config.toml
hidden_act = "squared_relu"
moe_layers = [0, 1, 2, 3, 4, 5, 6, 7, 8, 9, 10]
routed_scale = 1.0
init_std_router = 0.036
lr_router = 0.000354
norm_eps = 1e-06
tie_word_embeddings = false
optimizer = "soap_variant"
beta1 = 0.95
beta2 = 0.99
batch_tokens = 65536
max_steps = 3647
dataset = "wikipedia_en"
Below are experts of layer 8 (counted from 0) of a mixture-of-experts language model. Rows are named router (the router's row for the expert), down (a neuron's output weights, with its number) and show model dimensions 160-239. Each number is 128 + 24 x the weight over its row's rms, rounded and kept within 0 to 255. Numbers have three digits each.
Before each expert's rows: "comes before" lists some tokens at least twice as common just after its tokens as in all text. This comes from a sample of Wikipedia text that the model never trained on. Tokens count by the router's weight.

# expert 10
comes before: ",", ".", " of", " in", " and", " to"
router:095106141113099106098114142156102119100095087110125114087093130145118137170136131168105107092159111142092163084148159133151114129151145088112134128146147147099114147125184099127119155100129137124094089139116148082139106128104168168150114119
down0:135096124090097111105095122131099116100159136132094133117106142103116113114137087105064093145101154128153167099116108150167161075087091144113169108140156129095121104157113129124128129147136155125149139139094115117118093164134106140160136163
down1:098098087104146142130114122096108127126097076128135130153123066159141111130119124135144143131118157096107170094148137131155120100151134101128130136099153093121142114138103143135119122140111165090070143076102134134141053147100130127118134098
down2:144084132101143187159160133138108127101119100117103125121157143143125147140117174068108167135114108136118109123105112136112137146148107062161143152142149091155127116130151137142140116085143122110174133124127086158138134148143105153153160115
down3:142136170156127125124135162198154148132136157123101141101131132110129111134096130129128127126116114090109167181138107109122119112115114103136132094155161124160144100085160113072119102130129164133136141096155140129143145142122119124127088116
down4:163130140111146144129143125102092204152146124104131178122134133094135133092106143121136139149182130112092147156120156116124112136126071161137147134110114147113170179163122135155088130135124149193088141106147146130117147154167134116141138087
down5:165141133134162091134108061123133156132112128118120147137164110150161131123136105150123123096099148136155127177085124146123144146101167136156187129143111109126181137107163112096130146160118145159106101136138126107139133146162104152152158135
down6:116117139126109155102118123092145120149163132111093084113150129103133105128136154108135162121126088141153150157129075125162151144126107085124127165117126133116150120144134144108095062120120121128079131151121157125100124122120167130127161193
down7:069131098176144080122052167111149115115125115108143086125129147111095117119127165167160084121146113162109120148151130121128101123179131129122113145135094172160128181139127076097124160101141143171132156112137127173126101135130149125149156126
down8:115105143129139118091181118108130092121112121075079123088115160160152126163121100132090085099138101151093098122141117134148073159158113142146141138121134133101096106173143093131120109110163107119115147154129109130095073149142110100167120116
down9:121108084113137130105138120080125082140116090107144133110138106122119115138121140127144091106174109173147107094168110124130108125134161120098138158145137124108111123097132118179147132133158135111123171146171088150077161112132176106148138149
down10:125143143140158136081155123145117124145147127176142127173102120126170127099095106125118123101113140124111107124092118108156146121151074103119145073097138157128149103137103124164130158142098147103120142129137130145108150103140105126099112143
down11:078095189112145148152130118107115160176102139158131127070127157119113168122127080140179157144157118091100103127153121150184135112101125206107119077137131142111148124101107083113128107131129131117126115115084154110129125195131086117122151137
down12:145109135123134114108136120128117121166153110138149134111131116128144109128105146141127118175138134138169113167116084139091201091111115148133155110120092133124134189105089135110137151112134140124168127094163109161110133152081130094113125126
down13:093145160147122080084141166149052151072165131188137119126092144127172135125142130148103142114138140106157136182108155150108106131119117118136130114122133128139097096113131131130086142095120168129156095115125122099134141117183151164153105065
down14:122098168169126098143146121116092118118144111124176113134109140151110140136135108127128087125165145134125088094115092126134099106134123124140113114111133151151175146111131137165116158149105093136135139127092137110101137177147132099081125107
down15:094111138119166102118097145118117132130116094143143134098139158120131103091140146092115117156110128147131138136153084130109104108116101116133156073120151110159137176129059111125114104159105156138132107120129114107098105155120146140115134113
down16:139071116169122138145110080156146141117099132140120107165117150162122101175152138159095140122136081150092121115130129134140166103152112135155076149130092061152128109098145146131124138126145134137153097127135130114130133093128134107134099134
down17:143111140102135139148106129163155125095113128166175113179128155108146160162135159123149105128112126176135152119118138107120149173094137133110168107113134105124131141135144078122161112143159132117126144087162114097085099085150106130148085143
down18:131168147097132150123141113150136097130174169122119141133093150125155119078123122112133091141164159144138143107118165172145114142054125154131166143181148108135106099139090181121096151149105142129157116129132088105097105137095139143151085126
down19:111136097155152140132096115127127078131170107117135102136125094101165121159152100124147104131110126129176116125163152138141135128117128182092124174192125114156147115113118126169133152118134087158166148149122113134110136107095112118143143138
down20:130132118122136110133138125151139101143116163146103154141138168112150151115129129147156099161133106132111142160105125105093206115137172106130157106099131109126097131147150121136152121115144126128088119113126107126104160096131127125113100123
down21:126123120086114101132107115131124128127126173152110136094111128126121144140124115064139115144148143094088188186126110114127130119161152077153094107083153109182152134112096147140152120130136105166131134113141117077100125109118108142129131148
down22:124104145115123140117119112131144097151142138171110116137134112148138141131121158138135088114159121107135115141039116146162110161100129129161147098144077147097178136117129091144143134168059128117154111138082123122121127149123084138088150129
down23:112083082117124122111140126101096095095112109156069119193087095132117149159101150107114133132119114122135140153136118131132147155132144157120139111077142134146085102099137136102156096110106134112119134127156143148125150163113142157138127122
down24:134146128087119174134139162181071143111101139137182155108159145135130097106173133116150168131098111097124137149067140125133123118131120098160127135085136112164130130145087170119099141106144113123099118161121089157126139145139100124141153148

# expert 8
comes before: " of", "s", ",", ".", " and", " in"
router:109158104141115159162097145132133080096100144113138124106157125072129124128138139168141117149148145133106157119165094155164132115120152120170124125098146134101078123094129107108129151078128126146145106132135161133100152136136135091165114138
down0:142090139112133135161174125121132128118139125149107135122126118146160134109090149120162146130100160122097114108112115132132123129091130116126115124095145149141129134130111122152101087148151169120127135121127122088191096161135151128115099114
down1:132165156104151122142134133131121144124117119115143099158118103071134108124138131141112106164177130116145096126146138122116135160143122093131124139127156139156116123118159126134088100109097172129137137159134120080155122170148117144090136132
down2:158146137153076124180110123105154105146141105082145105122153131128104161114122160125140110125184159129080141130110129131119105163165092125112116124122128119137120138138119124151119103120137095142136148138176132148166108106149121102093133101
down3:126139124108152160124123123103138158141096122103153080113173078136084122191179109123169105127138132158141142128086126136149129161105123144124130127135105134084119137112141112142102115155139113126134091119103116096087137147123077097151121169
down4:123100143153096099164149116135083125162192104161143164116116163101089117136086154147111094127124172160108104100072102143108131107098115171127133125162111131137107159111099147132095134120171109172174122114151094099123136115145146113134136095
down5:142079143143083100127109157102120116148119136128157095123110138136097132186132112125167158103134113153125173114142146139122149101118143161103143118138117137113155141136095119113105141166087128133115110138124157083125139175151114129181170079
down6:141110148099119154089155082134111157093151130175104138113104099137167129105136148146096153135112152167157138158108128123144089128093162124157117156135114133103135062110152157139161136130127140102118115130155142129096148099144098108137161129
down7:119134124131163123124104098110134147129164153134166131116149101159120115135139145120093153142147173102142142110113160112130132079108112156128117145095139121150153131109136118125121145076185157122143143160155166077120133142122164164103108133
down8:136136143137139126140106139168122154108100133129118121157089122121122093113113129109158086136095115188154120108088131140120153134079098125131117096150138156114153131141141096140106103168072116153118130143104097141056123156151129131122157174
down9:124164132124150149146118112113157134131136156124115117125163116118172131172074068102124094125125189116107129139130119151156134130120113148110106109116137126129099126142141140110139118125117186061121098134141129118112133116132105116121156128
down10:128178129152099108154138139120132122110144138156164131125094142120133076115165139151133130103156126129127149107130136119182147104145111118154131132101142154174168097149150070149132137132113118131110106146134095187062106105100187103138124177
down11:120136129153142162135138093145133117166166096100143121183143153105145180189155116122109065167135110137052191111137149114125144080099175143118151097069135122163118154128165130154143130166142143146132157146117108149166150132112097138175073148
down12:140142143100124129093132173142125118129177136146108133125133166169131154103128104104114103131116115132149134103114147105139100173126139196090164156129150138147160117132154153110154134118135108161126091109127091132153170102140116131116105134
down13:141136110132111167091115114132120086149141152148088099159109167135096144119125158127141109090133159112137108115127197138111136126134115138138117142132147132118125123147095131114094124125134116156131099129163152136135170114150121115128125136
down14:127095103133137138120115141105135135151118153155137132148133177120119177120107120062123135099150114110126146141149135092082148148153150144111114139125106095130158127118137149128124126143109135120093144115096131111119118152103136127128135153
down15:151097095136096103098109158140115102135125169091085108070104100106137112156087140165141109097093140158132115138162105093169126141135140112132168159133110120149122132100109135115137178119134171106142148150114130140130139128158125113143112103
down16:089108126101158152121100085102142118152130099110133140117148109162098103143145138156149149109125171095121148151135116134139114158122164142115153169173151182125097126088099102112131134131177106125131103134123126133132124149126132137113171156
down17:132112086157165123160112090157130086154090123128164107097113158112142134116106144131108114131128109147122158124189106119142120090109168161154105143128157130118110140103136155137104112131116139083188173128119152180145147134156116147116113095
down18:140135138143119079127147131126069155165161125131120124131111169083145164123111128196159117135153152092141110127106174160131142139103127104129193143146106151110113113108143123144127078110185153096090132112107110135143078108143168124137126123
down19:105136181141113116130164164152162138133127142180136151083150149141146131157135150101140111116119097130104121140125142106117115166127099077126112146134146134127070139132136148139115118132149092113125143089121101185131093123160128101098105153
down20:121130117113128139138123111144102093134062149136147120149127116105178144143106141138155106111129124145125158120132147099143121111117159105104063104150145125157111128138170130115145094111170138093194128153124177138122125119145172152138116096
down21:138120169143103131132115160145117141113188092139129121137088117067104135173124139097137135156122088145082154124117144129135154108101113122126128112143114127126192098097116134115151123179117118131121143115123115114119101096131122122130109097
down22:096086122132149081164164142143160117145140135098097118117139086127119138138130126119150148140104053128149131137173109127127139116066159081122124142157127125154110114131104123117127109121075135140125169124117136087166093111134113103123168117
down23:110133140122158118126135152186119141123116143118101121127115127093163125160122168153086144131145136136138123134094135160082077102158132139124118109120123104132109122124156139108146155152130154125162113128171117148134114134127151118131123136
down24:127151143128129112102121142126132091145120172134138155137136109160156140121151123093209144117152087156154114115153157127135140101144142166154119145159160087175158127186086133115120133136139114149100127120125151170117113113125105169133120118

# expert 3
comes before: " the", " a", " to", " by", " in", " an"
router:129111114138168172127084119107124146112120139128171141136134092130136128074117082136089117147120086128118152111100126130142129134122139076154091098085128170141154086139091101102099127135187123125109161168132121144090153141163104161102129113
down0:136183119129125146176126143107127115103134152147137120130145106094083115083119097126082107110079151148107110149104139140116115133076135140106150153145113089146139082132131170110183125103126109149129118134091127106117087115125096170105101137
down1:090082132123167175119139121133083151135120109123129099139146151107129098181163127164136149140114116132131128095149182104120135152114132204097128134161105133144102125118130113145120209159141160084070150128174111154124113107148152124136134123
down2:104117152116103146093109096149094188151110173121131139143064182150148107131083142134126128149124093117110151150114106136117148142138100174143141130131158128093065158141148125096175128157105104158139143144164082113163174127131160112131156123
down3:106153137115142125159149096148124072110160140089124106147106129144147135148078118109128111098086141107129139111137119154150168121114180154139095128160121131166134115082134142121085122110099166127126157132149124114162104174178137108084126106
down4:141135115177087132115098120161096100136144117120103125114114173117093109148131122113141135145102116128065133104146104089164116109112118120141081113155125143100142125129142096077073160118133108147098132142172147131089146123132099114103135139
down5:124140109130154126111123129165127112138142167083167098198134115169156115106120172145117143101132131134127149122109110163182125110157104105168161114146083129132117102115142168120114110111167161129140182106117159149127117115124121166155107144
down6:134157139157143115144089130163157161150122090127086133114133126140174127164091061127162122107102134122111110135145155147092131159147123119134118098128139079180145110088096132123132105143118097112153137147079122148107115133118150153149125103
down7:170157162146174053143153147047127103156095140139132118126136110149139122142122097123122162100141113111165097141092102154108154148142143127130085157139147109139131111116132150118171150148121150076109147132127106140120117117128148155102101150
down8:106145096095120108120070181144145150082102145137127120103136125105093145151152129076140115105106116145132124120117111133108108124118186143125129127102098160107158171117126131101125127145122087142100114113157119174125122113112206127107152113
down9:123096127179080124092093109131130098120158144144148158143122111150086096113095145104150139147162107118112145142115147121106160131119107129103150092107098127179173150120083093119100133100140124099114103145084150159154180144126103112139093159
down10:153165091170085113149096153117088113142136126127141154177160148153111154118213078126148143074147142122155078122124114098153115135144162141114140133141162131110154118134101150146140154131061148126146157145171164116133122069141153119097155139
down11:147152127136122134115142110155128114145148160120138078117145129150092124151150114128177144137124177142096141103086126114145095122179138132180120159134152126132155087120158110137164147091122133094139117152152148135101145118172152132129130091
down12:125128146109094154105117099143133173126058112101106169106146127128134109125078170154161126140079114150144118170108146116153154142127128156153112141133144112112113135102148084127129115160126110091174072089139150106132150135156141140125140113
down13:136115151127083145107099135109132097109121076093151142152168132140089088119167135091096148085101143102114144131100097181107136150153139153160094091144125135110124150146149155136117142078101155099141109156118109122156145159169145141161126087
down14:111157138111126128149128138082119108122143147201121128098117159129123136159139157144132177116075132081087144140135129112169107155165112130114097127134147130151133133154114143142104127097121156113123088112103108110113173145125136126078141154
down15:120117122111076105102126128112121082123107127165127134105120136130130126170145108114117127135160120114102170132150144129117172119102120111118159073137154157128159145113106166141151099145118093122151166152114165158117161115141149116177118170
down16:151135092122100117124114115125152176119147100143112139160136152102163140185124116101123152120178122155113160171157085150137129129141131130142129135130126142122143109100129094129105124129123115082110084140140103119116129131148077105103141166
down17:120116153097122117142119127105156134126097145100117112100114159093143148128074148156106140140121127110122074088141133144094135074112170118145136120119124099102122155128098098110126102173126124134092138111122120123092168146149124137089105109
down18:129146138105147091121131142163143175138139120120115182154127112105118116147171139137138096120114135101148142135135114178117173169113147085146163123143105151108084136151117108153130152176156102131165105135177147151117124124170111132151153117
down19:103157129143131124133130145183101149142104103139177131182118124139164110124120151141161115113138174140162149102124125085124094147113130136102116161082142100106105062150153159100145150120135074122142135136147137129136115105135163178128146112
down20:174144133088141129087087098137147117117144115136126151158112113118093134090100146105144105154131170102107153173135111140054125132072141130155125102089085170135128152158113127120127132129171145171118141128138126110116122096145110120122079139
down21:113117117116137179147106125130210140127119143134108138100138139109165126123124115141131116134093082102117039154140127087131105116140106125126135155109090146122079173140165098076144149126078107127142148136098120133125112076142121101110073140
down22:128134149141154158141115111090159155125136089140108142142107091124150140155144118070184112109155126158152147092148149114080095130126109108085130158133116055125099163156141145109150146093082160123129131137133103101097142159154088115088102143
down23:148092100107126155138154190154162145108158120129091087129117077131111142170126082131155151132120132085123115110150128145117144157052157112114136146132118130106065129119128168132125119106135153138168135130096128109074103136147141098112147136
down24:095139129120148147157123121116131135118113151096100103122151103157167082154205155132144133132136137124156134139136106135138092159122093127121137118118159088129168098138126158130092166104125143143146158144152128134090113108135105136155097136